Weights of a small mixture-of-experts language model, trained from scratch on English Wikipedia.
Training: a variant of Muon for the experts, 445M tokens, 6788 steps.
Below are experts of layer 5 (counted from 0) of a mixture-of-experts language model. Rows are named up (a neuron's input weights, with its number) and show model dimensions 192-383. Each number is 128 + 32 x the weight over its row's rms, rounded and kept within 0 to 255. Numbers have three digits each.
Before each expert's rows: "mostly gets" lists some tokens that are sent to it at least half of the time. This comes from a sample of Wikipedia text that the model never trained on.

# expert 25
mostly gets: " DF", " civil", " GK", " k", " music", " p"
up5:145148099115143097167145096104140171135141143120174089154130169115159116119158117124159116110161070131124139189138148175132103061083129156136157168123156148151067105167135172110081161208106134091097118118109157128115158106133176119135231128106168079160091132138168084123058139043162140114068126155144094091158123090168178126156151140150016168062099174148122094145084124092144140107082197078149123139110141173138135141146126095140114148106148120132146118097143102106173109070117114084086141068132108136035135153121089158109143113167122090187132138196155113203124153131103140148

# expert 10
mostly gets: " ", " Order", " win", " approximately", "See", " least"
up5:153138164162146159150166110108078148095094119143130096182101147118172099119138156143094100171175090156144070137113149188106100128101145153131187157182107169157047145156089116138071131171120159108094077116134125131102163142163113119122148084049126105072080146156239122101126096142177087149101138118157122118129149137163147129134116109151136115138162152141124099150087145081115136165106092108111171104090144109152045136133131079126112119126134086144125106090138086112084142115111153123164065181146130135103129088076154110157111147074149136122112150111173107106098088136163088109

# expert 8
mostly gets: " In", "In", " in", " during", " at", "On"
up0:134132101091142166109088112078153149148114147041104085144176166124105128113108143142110139102112082110115125085108120084096145124098130142136174105144100049144139060079137054091137098074117149069111126113159117171077112101140139175180114153177167071111116131119160091120160100073165079187117094149126131139111109111136192163131124156121125113141139151139098145141142149098124118075124121148178141173098127123081114168186181140138133091100157112195140141122120082117093119132051115111158133109078165177200089104117133137082141169119126156102069154098092128139124109115090120130

# expert 11
mostly gets: " \"", " community", " President", " village", " media", " sl"
up0:134090114143069153121118127081114138139127151079137127129125116123116173095097138140161105173102142109092079135166134104128094080139115186142109165110106102150131090132187113138118147163076102116174138156144125152120116054120115154135128141104162104115153140106115126155108090145069115104152117133139217140172118098117125128080068125091114107180141125124132173165113140132101136055156164189141144149097129122111150123183137100188133053115110143068113179086069104151143138135046107024094140136079138175152094157122113166086205142132125145143052141112113113123081108128153094100

# expert 24
mostly gets: "_{", " Pennsylvania", " Men", " Genus", "idae", " Sir"
up5:115084142085125164118115111096076152169148126114180159155085167137129081109148085161143105151159121182177129160110121181102132103102115092127197127187161146078079142112133166188089091188146140095110115114144166115071133108122035194159147111159101099127104156086144108182120105127127160148168125089179153111126062117193149181116114118124123148128115105085097110137113152044088165156104119138113133088059129148068154061128136071132098115114161123149189119122125097112101131110126148146107148139148098124121110060143087070141105152174087190135111148113171132083092140136104133133

# expert 29
mostly gets: " the", " his", " The", "The", " its", " their"
up5:138169129098091153108131052109121143146151157150128161100141091111129197204126079152173143119159135151152110147115145175132141123125150143147195123072158109077093140117092163161094157126135080109091108122176156139060158111142094118119173055064165155122088202158128145088170128112123064172086144110114085124146126125168173145110174120092115061097146140180081095115097138123081136073054142147142120046091166160137122129148073101169114094147144114190132076106121094127137050098124168075126079175126140134082118154089105162134118143092153187147031166119139078132140112160069166150

# expert 9
mostly gets: " real", "B", " Title", " Bre", " Con", " campus"
up0:091141127151177105124107159115141137150135142152136012069187143132168148179131105116121166095156118143092101117096094075126082113082125156122192053092109089128173108133088144119136092148118105168101098189103138128132130075069079138141100134111100147132128097117164140195149059135159150149075155095143162172168143112161128136110115130111133065118140130123081084112126139104096140147147119136180126124090130247182117094139183046136157136137126113124131167112152107098137140172088111140134203108136198135187128089152098103150109145152101147165146139108089125107155112130132078106

# expert 2
mostly gets: " William", " Ben", " father", " Martin", " Robert", " George"
up0:146144130111041090097105141116149097140142175149118068114117116130160109118093133100175137147091122090146126142080131099118187162101134159103114159185094073141150141154132151111119032148149140124057160047118145097139109126135124142195125091122117086114128066151185175155134139142119153141128123156067119157143145160082089207060122188098077105198209127100153086128141143088229081164107067138111153148116081153162145164099128154122168133127100167114145183137070174127101129175128132146100094072118174133127095116193088154106139091130133067147084155075134154162101097147145138153

# expert 30
mostly gets: " –;", " —;", "|---|---|---|---|---|---|\n", "'\n", "37", "39"
up5:136085193144136192156152104088107184131112099131066122103091110106134141147120108123105083107179084134143137170188139158130095151075158118138099087114150140072079130122109074126105094186102105177118111118123102129027151094127069171170095088149122079128091094204152136131105108088160107130157104098157095148113097130245145175093129157113132141137164151176104115109116110193148184093124104183119085095101154101134155134110043112143152055149128143082115131122140096143123090142146152131118115114118156138105160135156096151127173170067105156124079138143110129085079119096136127135

# expert 20
mostly gets: " business", " Jean", " Africa", " Peter", " Co", " Bar"
up5:122120133166148137099156085076146066111128120163120165137122121177146140173096145136104072175179092175104161081110184180088149080168107152084143125149172110095107147108133129115120187201183116163107092083100075183089084095112135127138148088126169073117048123071198120121093141128134145153115162112092086128145112173135140129075098169101091131164129163136104148116137096114157141144087114132163099162093158102102151048111094152160166072061120118121125140141121098115143102136094062173128145153109120115099054140124122084147083175078203115110123156095132134072080084095112150112

# expert 12
mostly gets: "″W", " James", " Jason", "yn", " Douglas", " Ram"
up0:137116139215161152096081138122123130167159127084158092113133140195120134156097085059076114118111077156121106105132095074169122168155152115177065138181160128148166099121108128188152087131135119109156127083123128090105151115165131184165119137094143091068195107092134131115156106094167145147146136109142090123178117121159166191046132104110066046183164130161154139102089139158095131129146113124122125135111106117172100102129092102152115104099109155105130118104163096161115144153129182111168114184170131124131138091068114085121195138071157099136077148097128129157116112153084137152

# expert 26
mostly gets: "″N", " Hall", " Grand", " Angeles", " Le", " Big"
up0:140130107113123087074150070070177130123096156075110072069126094123167095134141096106085116102134086141130074132160134140177111132128129123141124105161104121118115118143117085084166125128094125136085115092145121126108141131145099121142094137143120110148110105083079087104081124106155135124076150133128169120119158105183151139148143097048145130127136171130124129102140127095189066054171163159128175100145165178111170063117189090081121146143135144105146176130089027132075157130073174147124151132086143195088112128093101126084130126084146144115129113056114179142161149113105099129

# expert 4
mostly gets: " tick", " women", " front", " Soviet", " School", " Zealand"
up0:155120121102103093139123150126122138124156117025141069140113163197126108153209113137115096110139155138143176184149053153112117040115144126123128185184146163140199128116113134129106065109144101083132127120144096100145165140162099145152135129117153110137157131109156111130151199100092152118078145119120134121124113132121132086144099109144109037179191116125113106160100108144093188115180108185107133131098100144122181080039167147150098125107105108108133130105074104121104090150123119109085122106125116160098139112112075110136129139165122100118097088067148134098110104143097144118

# expert 0
mostly gets: " club", " Art", "He", " house", " del", " court"
up0:168090100131110100170113123086111093153094150119131134122115135139054080113076166216137123138138095107110068168166098146050132129117154119126106182097100069198178138111165179132142099134105112114113093152099108116087155123160158182133142072113132112143169147164130117132125105127018136112115159138093092187113168085104043114123130079127072121116139134110135093124072121152132133038173122111101072137113154168084128103127156144105129105069126128150128139030061148094178117143145156106065142107087138130162101110106025127157129059047166095103130149082131144143126124086089205128

# expert 21
mostly gets: " had", " have", " made", " began", " has", " played"
up5:152166163113136170130149077109095111126127082094111179173089129142144138133121100131097096112192127112132083135095140221088155110102140177122148162162176182136065133101133085107158202105148124128131124127121131157104056094121082195113153145111150110057095118100151040148141107064135143149126134143173117153089124091201123088095112157137113135135172083141113093140089125110125110143115155174149089106115116129116128145086088183128111075130151101108145135079017121138103120127142116201125099059085119139075124192155178132130144127137124175145091138131105118093135098085120154237

# expert 18
mostly gets: "-T", " You", "20", "10", " Love", " Girl"
up5:138122144122161107151131074027102129056112137119140105158114134161167100139155090148117134145204092147110137167112132155074175109107157121105152150127130142096071139165170086107152137126117092121079138108110163153104125117121097198098165070100174108109090206121200109084124119102109092182099123128180070118103128133194169138088105107065093144154174111146116111111081105105158100122119156159164117110106154142154120096066110136201086098126117089157123116113129075117106132109089155149103102155107142112077166148176153097191143170115141160223070159121161164140135091114073142154